From a checkpoint of a small mixture-of-experts model trained on Wikipedia.
Size: 8 layers, width 160, vocabulary 16384, 20.5M parameters.
Experts: 1 pick a token, a softmax router.
Training: a variant of Adam for the experts, 332M tokens, 5059 steps.
Below are experts of layer 3 (counted from 0) of a mixture-of-experts language model. Rows are named up (a neuron's input weights, with its number) and show model dimensions 96-127. Each number is 200 + 40 x the weight over its row's rms, rounded and kept within 0 to 999.
Before each expert's rows: "gets" lists some tokens that make up at least twice as much of what it gets as of all text; "mostly gets" lists some tokens that are sent to it at least half of the time. This comes from a sample of Wikipedia text that the model never trained on. Tokens count by the router's weight.

# expert 6
gets: " in", " from", " a", " at", " for", " "
mostly gets: " from", " \"The", " began", " Team", " between", " From"
up28,275,198,206,233,158,220,219,174,197,297,200,177,176,196,254,231,205,257,160,174,237,212,172,162,229,240,196,208,212,142,170,154
up29,174,99,180,185,198,150,191,178,179,258,150,208,245,206,220,173,146,196,231,128,302,236,276,240,156,207,213,193,186,173,129,214
up30,229,142,178,220,181,106,135,226,189,197,194,240,220,168,198,205,227,270,187,209,171,267,227,279,207,180,164,213,165,166,239,212
up31,147,213,156,240,216,242,232,275,256,209,201,220,209,222,170,230,158,181,228,138,275,268,216,226,141,218,181,267,193,220,108,118
up32,213,139,291,227,228,162,210,232,235,207,236,186,182,134,245,200,184,163,176,160,201,196,192,210,143,205,99,272,207,229,219,226
up33,185,143,169,177,205,179,181,256,222,217,226,184,183,184,207,189,280,218,186,236,185,193,224,175,229,193,158,173,181,196,228,219
up34,176,211,165,236,198,274,140,247,204,170,220,167,140,235,211,186,284,150,223,171,184,203,199,194,176,182,198,262,176,230,168,144
up35,150,201,190,275,192,208,171,249,234,185,210,197,139,164,201,238,159,253,107,227,258,208,236,236,172,227,125,266,243,183,235,211
up36,241,126,196,176,149,235,188,276,230,178,184,235,194,157,225,241,251,222,157,213,239,292,244,255,128,219,138,222,201,255,239,91
up37,188,208,176,219,233,179,187,175,240,197,220,224,208,173,206,199,210,193,165,189,244,230,203,218,142,201,235,249,205,245,223,227
up38,150,259,176,183,246,168,264,216,243,127,273,189,179,213,162,185,250,193,198,333,201,239,216,203,191,212,198,200,143,208,233,225
up39,164,176,255,158,191,261,170,197,198,208,228,200,173,216,182,297,191,143,212,253,214,304,275,213,197,240,195,239,215,159,186,150
up40,191,183,286,207,226,250,133,263,122,206,199,240,240,197,231,259,158,138,223,261,165,263,192,113,227,262,104,207,234,258,132,246
up41,209,202,210,267,270,232,166,213,230,223,203,206,166,193,230,198,256,194,170,168,205,144,160,182,147,210,174,290,197,204,236,215
up42,185,241,208,193,164,212,212,216,151,173,218,212,281,225,291,201,219,147,119,213,185,209,185,174,180,173,252,238,191,259,247,173
up43,252,135,114,217,215,141,180,190,201,148,233,129,91,139,256,188,237,226,227,180,209,163,188,153,172,178,194,237,231,189,176,281
up44,199,207,191,186,202,188,240,253,190,235,219,188,290,222,272,199,243,196,193,201,199,232,217,180,178,201,173,216,144,217,213,199
up45,183,196,188,209,191,194,215,198,165,197,209,210,311,180,127,211,161,201,208,200,237,265,201,186,274,247,209,229,197,178,186,213
up46,186,195,270,179,224,167,132,213,175,221,181,196,265,167,242,191,221,240,188,188,164,155,181,174,189,202,157,177,143,268,217,217
up47,198,165,218,206,215,186,227,250,160,211,231,190,218,183,170,229,219,206,199,219,159,221,210,236,194,228,193,209,177,208,186,204
up48,212,153,107,228,230,90,115,222,182,200,213,193,171,167,211,225,212,185,179,200,199,202,209,199,169,228,118,204,203,230,226,238
up49,143,169,169,248,207,169,234,232,183,272,194,180,237,141,174,187,217,117,189,194,204,194,160,140,159,172,155,194,245,201,226,180
up50,178,182,168,222,235,187,176,231,232,214,180,136,197,243,167,175,251,169,209,240,163,173,197,173,244,298,164,215,285,183,246,292
up51,170,170,180,208,250,204,276,281,261,245,230,268,248,169,214,246,182,197,154,171,163,201,209,124,166,158,202,184,202,154,201,230
up52,113,154,160,264,140,187,234,186,224,163,227,207,271,248,213,254,240,161,176,181,206,149,280,195,171,187,212,206,189,206,244,117
up53,185,240,238,210,195,197,145,264,239,224,188,265,254,175,208,208,210,217,110,232,266,219,205,187,133,158,146,244,173,226,231,140
up54,232,165,198,273,146,149,159,174,232,238,246,218,209,211,219,249,217,125,190,131,242,230,262,236,233,231,97,197,159,170,257,236
up55,147,202,228,190,143,189,150,209,222,180,167,263,173,194,223,183,152,235,164,189,157,198,170,236,226,277,173,173,234,196,176,296
up56,175,199,246,211,225,125,132,222,233,158,203,261,215,163,172,172,223,242,229,180,179,213,198,175,189,123,105,161,179,244,218,189
up57,195,101,153,242,230,183,235,260,235,152,264,206,218,137,195,222,186,222,209,190,258,231,252,199,171,217,144,231,222,248,245,156
up58,240,245,157,199,241,235,168,257,151,247,216,112,203,226,236,201,183,224,208,285,192,180,201,217,182,221,210,255,135,207,266,216
up59,211,194,216,193,267,206,191,244,277,266,213,239,200,219,221,249,242,150,186,159,268,180,190,212,118,172,251,217,168,188,214,152

# expert 12
gets: "|", ".", " M", " m", " R", " V"
mostly gets: " Q", " O", " pl", " d", " ins", " Med"
up28,227,181,202,160,201,191,211,149,152,320,187,156,132,183,208,209,117,183,200,143,209,227,230,187,229,199,260,174,214,209,233,195
up29,208,89,213,156,168,168,149,165,187,233,197,218,136,197,187,220,187,209,114,136,232,216,209,320,206,134,165,165,139,215,163,265
up30,222,140,147,229,134,153,175,221,157,186,245,188,218,176,234,173,188,209,197,225,222,197,200,253,255,248,229,129,209,164,227,184
up31,197,196,163,198,203,182,163,196,215,231,193,202,219,160,110,220,143,182,198,159,273,306,204,260,193,196,214,180,236,269,193,201
up32,183,213,276,236,160,223,207,299,190,171,212,177,203,152,284,203,211,228,187,212,236,195,198,265,184,170,157,204,153,288,192,156
up33,230,198,178,158,269,183,219,183,275,211,237,155,153,191,174,187,266,193,246,248,148,169,202,144,187,177,173,166,270,161,252,265
up34,224,130,196,203,288,275,124,305,245,169,231,177,240,198,179,247,233,194,121,240,207,152,187,226,186,284,215,237,200,200,197,150
up35,226,168,174,169,166,213,215,213,180,172,203,278,151,145,129,244,182,191,141,229,197,170,274,312,205,201,132,174,288,244,206,240
up36,202,103,168,170,181,232,169,208,178,255,192,212,243,178,202,294,261,204,202,112,244,195,274,226,195,220,143,186,227,194,237,152
up37,293,134,194,236,175,183,194,255,230,255,195,204,162,141,224,271,201,222,207,292,199,167,204,155,145,177,186,221,155,198,213,194
up38,180,246,168,246,235,218,197,189,217,168,255,210,204,230,170,205,291,223,204,163,218,282,184,260,157,152,207,193,264,199,174,170
up39,185,226,196,138,268,253,168,269,196,223,210,177,163,116,171,197,213,217,163,222,200,249,259,195,213,256,137,195,265,172,180,147
up40,188,172,286,224,226,183,207,195,197,227,186,213,248,212,205,262,148,203,168,198,192,246,205,256,260,215,173,224,235,231,154,148
up41,132,221,216,201,210,226,232,197,243,214,292,178,198,148,129,201,227,245,118,187,195,150,214,197,184,203,186,278,193,221,221,171
up42,195,188,262,189,207,213,185,264,153,196,242,198,207,137,206,276,217,190,216,189,200,198,195,228,184,239,219,165,203,177,212,183
up43,143,246,219,163,248,178,188,191,205,169,212,142,87,128,227,190,181,241,191,196,173,135,199,254,146,209,200,202,264,203,236,180
up44,232,138,191,267,158,183,218,281,193,256,204,211,169,213,275,189,238,223,242,245,204,196,230,187,233,232,135,204,199,191,271,206
up45,245,205,246,207,178,178,153,167,160,300,215,210,235,189,159,232,184,174,220,209,234,223,235,231,212,203,186,149,155,206,247,114
up46,179,183,245,231,228,214,154,251,134,309,189,211,237,159,255,241,233,261,152,154,109,136,202,204,142,210,140,204,141,166,255,179
up47,163,107,208,284,244,204,156,216,173,207,216,263,263,204,206,192,273,291,157,267,168,175,177,258,248,290,128,248,167,219,270,138
up48,229,194,185,271,140,84,157,245,200,195,239,253,255,188,237,284,197,262,206,155,239,201,252,172,174,212,163,278,218,198,193,278
up49,186,189,219,267,155,201,233,191,186,284,246,228,139,157,126,183,257,141,173,250,224,221,190,195,138,215,134,190,196,201,280,256
up50,204,169,196,236,191,164,187,201,184,237,182,182,200,221,176,182,218,177,191,224,180,147,191,120,196,231,205,170,262,190,220,297
up51,199,174,237,187,171,102,197,175,201,258,253,202,246,172,197,172,250,208,198,202,144,211,236,184,193,182,208,198,219,233,154,205
up52,220,214,130,239,229,246,217,191,218,247,221,221,221,165,226,225,207,170,172,210,209,141,231,186,125,207,232,183,228,170,215,231
up53,152,224,271,205,199,263,177,189,214,198,246,172,216,154,168,259,186,297,149,200,246,222,206,232,175,244,135,252,200,164,198,158
up54,176,175,281,242,187,118,166,201,148,225,265,187,167,193,197,181,267,183,227,138,200,255,243,163,259,217,102,232,149,232,182,156
up55,153,173,226,166,189,159,135,207,228,235,197,179,188,196,230,196,144,205,177,174,201,153,181,233,236,258,165,204,187,203,235,286
up56,195,180,215,245,145,200,170,239,237,193,213,266,270,168,203,207,201,173,153,240,188,185,245,228,134,132,250,151,169,242,277,228
up57,292,223,163,255,178,136,248,232,229,173,226,154,204,221,223,241,178,122,237,164,308,174,202,206,203,188,112,257,182,253,188,188
up58,199,177,195,242,244,188,193,321,167,279,211,166,149,203,241,227,258,165,173,165,204,213,255,246,171,190,151,225,200,256,201,212
up59,180,171,265,182,235,127,271,254,195,133,259,246,169,170,119,282,194,173,182,162,237,201,218,166,198,213,214,184,223,254,240,216

# expert 14
gets: " of", " for", "g", "d", "c", " "
mostly gets: "d", " Th", " Am", "g", " sc", " Ag"
up28,179,204,214,187,198,102,184,201,209,320,187,225,151,184,235,186,219,295,165,177,247,169,204,119,236,248,226,216,212,211,209,308
up29,178,147,161,183,154,176,248,177,157,245,200,204,160,179,198,212,212,199,192,158,218,184,280,279,191,158,217,211,195,157,163,213
up30,261,141,128,233,204,156,194,289,204,209,267,206,179,196,255,236,208,202,213,145,139,154,197,243,144,213,170,178,212,233,220,184
up31,179,127,210,219,231,199,171,234,201,234,196,203,259,119,172,290,169,154,172,229,296,281,240,259,203,223,220,279,156,187,215,147
up32,231,129,287,192,160,227,180,196,126,167,226,206,149,121,241,250,200,183,103,175,175,186,182,174,193,223,163,241,175,199,185,163
up33,227,256,261,190,185,246,198,229,279,166,229,129,148,142,213,203,298,191,178,245,206,208,168,202,191,156,118,226,128,247,199,224
up34,123,188,259,246,205,254,200,206,243,201,193,235,203,143,184,208,293,178,120,214,160,230,217,189,227,197,195,173,197,176,224,108
up35,202,217,203,243,220,183,211,298,178,207,249,199,208,206,177,205,219,198,115,217,184,215,220,233,165,173,153,213,192,214,202,280
up36,241,157,234,185,240,186,165,246,176,265,166,151,207,251,183,263,197,279,214,130,201,213,257,228,175,236,190,162,235,199,173,115
up37,181,196,186,182,220,186,181,251,198,210,275,194,289,150,238,214,172,250,200,151,219,229,246,155,213,184,149,239,216,294,206,141
up38,150,238,175,235,265,246,244,189,230,175,217,141,195,209,252,204,319,162,243,298,261,163,196,262,185,188,145,223,222,169,225,180
up39,171,232,192,146,161,220,145,209,191,234,226,213,207,181,190,287,124,175,207,256,170,277,277,212,176,238,207,191,255,202,205,163
up40,173,175,135,241,185,169,245,235,195,173,246,99,304,241,208,219,194,234,216,203,189,172,196,217,222,281,205,208,216,277,189,224
up41,123,221,178,263,226,228,235,236,224,304,251,110,141,203,219,275,206,197,182,180,193,164,168,229,129,181,182,217,258,186,213,141
up42,183,184,212,213,222,199,211,215,258,206,251,185,189,195,247,222,248,212,159,179,156,164,191,247,156,196,266,193,207,192,243,220
up43,87,228,220,171,189,199,231,151,218,184,239,160,141,213,176,257,244,234,202,222,198,175,202,190,174,189,254,211,271,214,199,167
up44,202,171,176,163,231,220,189,231,208,231,224,195,181,182,212,225,194,161,209,181,260,121,212,176,198,236,164,210,136,242,224,147
up45,224,307,183,196,204,165,166,226,164,208,234,190,274,201,214,274,235,169,255,225,268,264,245,300,237,225,239,198,194,222,187,189
up46,197,229,301,173,217,174,156,199,248,184,168,200,188,159,198,216,274,189,111,265,159,192,205,256,210,238,185,251,125,206,190,259
up47,146,166,196,184,179,204,185,211,239,231,230,224,110,193,203,238,236,228,202,202,97,166,224,250,180,224,144,189,177,248,227,233
up48,208,210,152,241,134,172,154,155,189,195,259,217,202,192,220,226,215,284,173,219,240,182,234,163,148,202,191,221,170,244,210,242
up49,183,221,211,211,216,169,197,240,204,221,281,195,195,187,176,223,268,203,173,222,287,209,176,145,171,135,138,174,212,208,190,225
up50,204,147,177,242,215,231,186,232,271,239,232,195,197,241,206,195,212,183,199,190,211,192,194,242,264,266,195,234,232,200,194,270
up51,188,256,256,187,276,181,193,183,236,285,195,225,232,217,237,224,175,234,169,268,173,218,195,165,96,177,204,226,117,237,209,323
up52,194,195,237,238,160,197,186,241,207,241,228,180,221,249,234,256,228,209,220,222,181,200,227,145,197,209,226,220,230,241,205,209
up53,218,209,204,227,242,212,184,263,239,205,250,174,209,189,155,232,178,218,161,204,206,219,246,161,236,203,183,241,191,307,238,228
up54,233,148,215,234,184,152,182,183,193,218,287,279,154,177,238,213,260,159,161,238,168,208,218,161,171,148,170,213,194,246,237,121
up55,238,156,190,175,116,165,104,140,179,185,158,250,217,181,194,195,174,231,191,186,192,189,214,210,249,228,189,233,252,152,174,278
up56,183,173,254,268,227,98,176,178,174,227,264,171,187,194,167,176,292,211,119,215,242,213,204,202,224,187,128,191,190,240,189,226
up57,189,208,147,263,134,135,205,205,229,194,234,205,200,222,296,232,209,227,223,207,225,188,200,281,139,186,204,242,236,245,233,175
up58,226,225,139,168,222,241,167,269,179,183,156,193,234,269,244,229,151,183,180,196,251,271,200,172,193,190,155,226,208,217,223,138
up59,245,147,235,205,185,184,230,229,268,249,213,241,176,139,218,273,199,154,151,167,238,168,212,201,231,196,257,231,238,266,263,234

# expert 13
gets: ".", " |", ":", " T", "s.", " K"
mostly gets: " \"", " Z", " Y", " $", " sh", " '"
up28,219,188,197,156,193,132,155,140,147,300,178,204,137,136,246,208,266,201,223,165,158,220,230,207,229,276,208,211,254,266,160,233
up29,229,173,219,190,192,216,133,189,146,253,175,251,160,182,142,194,184,166,212,193,220,214,234,268,183,164,233,188,205,187,180,211
up30,216,209,174,200,96,115,111,230,207,168,224,223,195,153,231,201,195,289,189,236,188,217,190,207,235,151,175,207,147,207,242,242
up31,154,177,192,204,178,233,218,255,227,218,160,170,221,162,200,261,229,194,229,159,289,226,224,302,166,188,201,225,236,224,167,119
up32,189,179,330,184,209,199,213,251,229,206,229,226,207,144,247,200,241,268,164,210,193,130,155,163,148,165,127,304,211,251,245,237
up33,187,170,258,146,239,182,163,203,182,162,232,216,217,209,201,248,278,132,206,296,152,158,217,132,153,195,184,157,185,234,234,243
up34,158,186,224,261,307,292,174,238,220,170,278,223,178,184,241,171,277,114,247,228,203,167,197,162,160,193,151,212,160,259,185,159
up35,112,189,219,234,249,211,181,215,167,154,275,164,164,89,166,185,203,198,139,224,214,183,249,221,140,215,169,223,217,158,204,168
up36,160,134,184,215,208,188,179,227,133,234,209,267,240,196,201,263,247,193,189,191,226,189,267,294,146,226,144,201,221,256,284,122
up37,207,183,254,238,165,206,262,142,233,244,225,185,180,160,238,167,252,236,206,208,204,174,213,234,115,206,208,250,235,182,236,261
up38,141,265,151,241,246,190,155,184,267,196,222,168,128,191,194,264,251,137,222,247,183,255,210,180,182,263,201,213,196,203,188,213
up39,153,172,213,182,247,234,167,204,182,251,190,254,201,207,213,266,117,234,229,245,242,262,246,218,207,267,119,276,190,207,215,184
up40,195,227,170,214,199,204,209,223,196,155,226,251,239,117,230,309,198,167,184,221,191,234,202,232,150,220,212,236,260,265,219,197
up41,171,144,217,233,199,213,219,242,213,189,245,174,183,204,169,249,218,202,95,186,167,145,188,174,203,218,207,191,193,194,170,207
up42,204,194,204,221,241,272,221,237,196,208,176,222,154,181,208,245,188,187,142,283,178,172,259,198,228,143,203,163,160,211,242,163
up43,184,191,215,245,163,105,132,208,189,238,207,265,186,129,170,252,239,254,112,210,198,237,259,213,190,225,213,148,216,215,249,197
up44,286,156,171,202,193,186,188,220,189,269,211,207,214,190,181,300,200,132,278,179,259,217,222,246,222,250,198,180,173,258,160,157
up45,173,169,226,188,183,145,215,174,141,243,243,208,299,207,227,269,191,194,196,157,205,212,232,214,247,222,183,163,183,209,211,160
up46,221,201,281,198,185,148,126,174,204,143,233,182,200,198,262,184,222,190,176,178,137,120,199,213,177,209,167,180,168,270,241,181
up47,104,149,258,275,206,180,222,256,173,217,223,208,230,184,196,218,260,205,132,248,240,193,200,199,288,247,111,216,206,223,237,197
up48,209,137,163,235,208,169,143,251,166,165,222,221,218,124,196,280,200,249,216,161,189,181,212,258,153,205,94,186,263,194,147,245
up49,204,279,202,271,249,207,236,254,221,179,226,184,232,192,217,209,172,192,127,144,187,159,231,161,186,169,199,187,189,241,223,237
up50,249,196,122,188,238,179,195,224,215,204,229,191,142,210,142,168,248,213,251,213,182,148,199,172,237,278,187,216,289,202,218,300
up51,176,172,244,188,152,139,219,238,207,274,252,257,233,197,219,215,201,240,169,194,172,223,245,175,214,188,180,286,152,233,121,199
up52,262,165,220,232,248,116,251,234,163,224,250,193,311,234,193,243,217,158,144,234,219,238,241,235,155,227,168,140,185,237,201,117
up53,152,188,235,202,245,183,196,238,221,250,242,202,239,195,201,265,303,319,120,275,222,181,225,191,177,219,175,188,163,227,297,75
up54,168,158,178,259,166,164,184,251,192,179,265,246,258,147,243,188,234,189,232,137,213,160,253,166,226,233,144,158,280,233,224,225
up55,168,201,264,206,168,237,117,187,233,182,209,265,190,158,216,192,171,221,161,158,111,143,177,207,220,228,151,183,171,208,217,313
up56,215,141,233,251,190,78,234,229,227,232,197,202,272,198,158,245,175,169,178,189,233,188,229,201,221,173,155,182,160,239,197,198
up57,163,149,155,240,199,150,205,200,210,175,251,191,245,223,249,210,213,222,211,93,269,178,219,156,158,238,167,224,167,254,257,194
up58,211,222,149,220,236,174,166,266,162,215,183,193,216,206,229,239,204,248,227,223,129,197,228,265,143,221,201,244,212,301,177,137
up59,201,128,231,279,187,230,237,271,213,160,238,244,181,170,155,270,226,143,185,210,221,175,222,165,197,197,224,199,221,159,186,159

# expert 15
gets: " was", " by", " that", " |", " he", " which"
mostly gets: " which", " n", " (born", " he", " ===", " =="
up0,195,253,180,198,217,133,213,181,167,270,277,195,253,109,191,222,203,227,176,283,250,232,224,215,185,227,208,201,193,205,202,224
up1,167,199,152,218,171,188,191,255,225,264,228,200,240,175,256,257,228,216,211,216,193,181,208,118,215,288,199,259,235,257,265,188
up2,163,183,251,159,189,174,156,205,165,315,180,147,174,185,240,226,167,312,185,287,194,203,201,235,174,244,209,199,190,210,243,164
up3,156,150,152,171,208,127,124,130,258,252,169,142,202,216,191,248,182,218,175,195,196,168,183,238,129,188,205,231,143,239,238,183
up4,249,181,257,216,166,256,169,261,232,215,216,164,136,116,195,206,192,202,243,214,215,186,176,169,180,203,145,221,193,213,206,213
up5,167,170,195,231,232,150,209,206,135,172,249,237,214,172,196,229,275,246,161,256,217,195,216,300,187,257,203,251,200,206,217,156
up6,131,177,219,190,193,233,227,196,200,220,299,227,204,132,207,196,211,199,157,185,254,270,162,235,159,253,196,227,235,225,220,188
up7,255,192,174,323,169,220,162,246,240,165,276,242,154,134,158,216,262,221,205,232,226,229,196,160,236,191,140,231,195,156,229,154
up8,175,136,196,205,251,176,235,202,165,163,257,250,182,130,192,224,155,230,198,175,245,254,243,245,191,289,135,216,236,224,204,185
up9,214,291,178,216,245,256,174,212,214,212,191,179,153,147,263,223,148,222,208,156,258,189,191,266,163,223,209,247,245,172,176,187
up10,181,126,248,173,178,147,121,256,178,263,257,189,181,192,178,154,253,205,175,238,168,199,199,246,233,262,236,229,215,227,213,237
up11,145,167,203,205,227,278,221,236,202,225,232,139,265,128,168,208,109,160,220,174,263,214,201,197,292,267,168,213,176,138,190,211
up12,148,208,195,177,216,233,202,176,183,276,154,214,195,225,288,197,227,177,142,152,271,274,168,198,200,210,208,211,193,238,254,154
up13,154,114,286,189,229,193,194,151,188,206,247,236,195,245,211,161,177,168,193,153,232,192,228,230,203,176,259,184,240,223,255,206
up14,156,156,184,195,174,263,227,178,221,154,275,203,210,151,160,163,211,202,177,59,243,199,278,258,154,260,212,219,237,157,137,142
up15,199,158,157,211,211,216,221,209,254,171,201,211,243,224,197,252,228,228,197,151,294,254,188,237,214,242,155,232,240,256,167,184
up16,179,229,172,217,264,203,187,214,159,183,236,261,212,146,147,207,264,172,122,209,333,297,270,239,210,183,168,267,213,209,213,133
up17,221,203,233,229,206,207,172,164,235,186,236,177,137,149,212,220,191,172,128,236,179,172,190,212,262,244,197,280,241,241,225,201
up18,111,230,246,275,205,212,165,233,218,200,218,235,251,202,171,201,191,199,140,155,127,172,279,242,138,247,234,277,231,198,195,171
up19,215,152,244,180,136,200,162,172,137,206,247,208,185,209,147,228,269,174,199,177,220,257,165,228,200,183,201,216,252,170,210,171
up20,295,164,200,242,224,195,217,177,200,193,228,215,270,159,152,271,194,178,231,205,173,200,266,215,200,263,199,157,181,171,206,231
up21,242,183,208,209,222,206,231,210,116,177,210,285,233,167,236,193,249,154,220,222,218,230,242,176,213,127,149,219,194,281,210,216
up22,210,181,191,196,212,218,215,254,183,218,238,200,189,174,160,219,165,263,199,196,171,250,273,199,207,141,238,191,190,171,182,245
up23,166,232,123,209,172,126,182,206,207,249,223,209,266,157,229,205,300,221,185,251,195,188,239,277,147,249,211,239,187,191,277,86
up24,71,182,221,294,210,156,166,229,187,198,183,168,231,180,268,177,192,154,167,81,213,188,183,127,241,220,113,225,142,212,181,169
up25,197,185,254,198,308,210,166,200,263,185,249,152,222,230,230,244,246,256,149,238,136,186,180,185,187,234,211,183,136,201,227,232
up26,236,148,235,176,230,188,183,253,198,206,208,211,222,176,156,271,215,234,140,269,216,253,218,262,233,123,185,191,202,217,271,201
up27,233,190,215,184,175,193,196,147,197,253,219,196,184,200,191,219,215,206,194,113,287,264,257,251,163,176,220,214,179,212,234,99
up28,275,193,224,200,145,127,182,191,165,240,198,184,204,191,273,143,173,269,223,144,165,218,222,170,130,286,165,246,156,158,150,228
up29,214,108,149,171,160,190,179,188,220,245,184,203,219,200,161,207,168,194,226,177,240,212,266,252,155,173,211,237,195,182,184,280
up30,209,178,114,245,267,172,107,264,195,147,234,208,236,177,220,281,174,335,128,233,203,248,209,154,265,210,229,231,196,181,262,239
up31,177,136,145,196,265,193,138,189,232,196,205,223,188,183,178,268,144,202,207,174,274,254,241,340,147,233,208,267,242,204,145,149

# expert 8
gets: "\n", "s,", " and", ",", " –", " c"
mostly gets: " c", "ers,", "er,", " 2,", " unit", " term"
up0,175,263,172,207,176,210,198,209,199,250,208,250,180,197,275,223,203,250,220,201,231,342,167,185,182,212,163,223,135,204,230,250
up1,129,254,207,156,204,191,160,223,248,336,228,176,203,189,272,189,240,210,172,251,155,200,199,131,212,254,252,180,251,275,234,251
up2,175,185,201,157,167,158,215,212,225,253,188,148,245,233,237,214,181,244,238,204,169,195,199,164,216,293,234,266,185,217,191,257
up3,157,138,250,169,222,160,194,200,155,308,180,97,242,271,171,151,215,177,190,178,271,130,255,261,169,267,186,190,136,176,194,168
up4,189,168,259,186,161,216,108,286,184,236,180,202,158,196,258,209,217,220,174,222,172,213,212,207,219,279,135,239,199,164,238,219
up5,217,117,179,182,176,157,192,261,201,239,233,253,256,211,182,264,247,217,206,233,207,166,242,255,197,322,143,177,183,246,222,295
up6,154,228,265,198,161,220,142,191,196,253,239,205,203,142,199,197,172,123,130,102,169,166,207,219,226,184,232,225,263,200,187,195
up7,174,196,203,191,216,246,181,233,202,244,239,217,195,213,182,210,238,218,176,276,143,272,208,166,170,210,135,210,149,206,145,250
up8,169,103,158,197,139,223,172,247,231,232,271,153,178,171,145,180,154,221,180,172,255,215,262,252,205,274,156,177,246,204,210,150
up9,206,275,214,210,185,258,133,289,235,199,179,169,236,163,247,216,179,174,212,186,229,225,209,235,216,178,238,228,214,190,141,174
up10,243,150,178,185,207,175,195,231,270,208,196,224,190,179,165,262,198,198,140,235,235,250,193,198,190,223,208,220,232,270,196,248
up11,177,166,224,229,210,246,155,229,226,196,222,231,169,194,192,211,168,142,184,128,233,156,189,249,260,245,157,197,221,245,223,254
up12,196,211,185,248,211,208,204,254,269,209,189,216,161,247,268,277,193,145,168,120,241,192,162,135,201,156,212,244,191,274,178,200
up13,193,116,297,187,176,165,218,154,225,221,231,239,198,197,166,221,197,227,192,205,202,198,259,258,147,228,160,223,214,195,224,134
up14,173,105,158,165,176,263,140,206,233,180,210,142,240,139,181,188,156,198,199,43,223,224,222,250,172,247,161,181,249,175,205,166
up15,227,195,229,216,239,191,184,221,291,199,226,259,253,245,170,269,318,214,229,200,269,196,208,234,158,213,166,188,186,222,262,239
up16,142,193,192,213,228,214,201,190,154,188,193,267,214,215,185,196,280,154,148,266,202,282,274,289,222,223,112,219,207,257,226,168
up17,202,201,89,253,197,180,183,154,216,207,198,221,261,251,175,143,234,153,154,201,190,213,176,221,283,231,181,232,201,171,186,312
up18,142,208,190,240,252,193,98,249,223,223,212,167,188,165,207,229,173,260,136,163,134,268,273,156,151,224,165,275,155,200,231,195
up19,179,163,251,189,162,135,195,231,141,258,208,184,273,192,188,220,202,159,227,204,220,194,202,223,137,158,238,202,242,166,253,159
up20,238,159,209,218,170,189,225,186,175,227,249,209,182,161,193,216,255,113,194,196,158,228,325,276,159,254,226,166,187,226,227,158
up21,229,193,266,245,231,191,256,206,161,276,278,233,227,201,242,246,222,200,207,138,248,271,202,159,109,84,141,216,215,222,222,140
up22,234,178,169,179,224,211,138,294,216,238,263,185,149,131,181,181,210,205,194,199,156,185,235,246,227,156,217,219,223,205,230,238
up23,217,210,145,293,205,91,126,208,189,158,226,192,232,191,223,232,242,251,151,256,246,235,168,247,216,268,190,215,264,259,267,159
up24,164,211,230,241,221,276,172,204,259,160,139,225,151,193,190,224,176,186,189,101,163,132,172,87,262,138,160,221,192,222,205,180
up25,168,164,172,197,207,196,154,165,128,211,216,198,213,208,204,163,259,173,176,215,113,206,199,194,205,191,178,213,210,167,264,225
up26,184,188,272,201,211,196,176,175,252,202,164,275,163,202,217,260,210,96,218,225,219,196,200,296,127,223,157,190,120,246,242,151
up27,213,146,188,195,179,171,174,220,188,218,189,221,177,155,202,192,192,233,197,193,199,250,260,257,192,191,241,158,209,245,221,130
up28,237,228,197,196,183,91,189,148,186,218,222,214,155,171,219,205,205,133,197,133,182,273,220,208,194,174,215,213,199,206,208,219
up29,205,128,214,199,127,151,140,192,176,281,203,267,211,167,160,219,192,222,177,136,254,294,232,294,182,155,172,259,193,166,194,205
up30,207,189,190,231,188,136,81,210,246,187,228,143,188,190,257,164,197,178,135,176,206,224,198,246,272,213,223,191,200,232,294,223
up31,144,179,148,208,209,222,231,247,200,247,185,230,200,166,235,296,170,174,183,186,227,280,218,250,197,264,203,293,241,232,163,156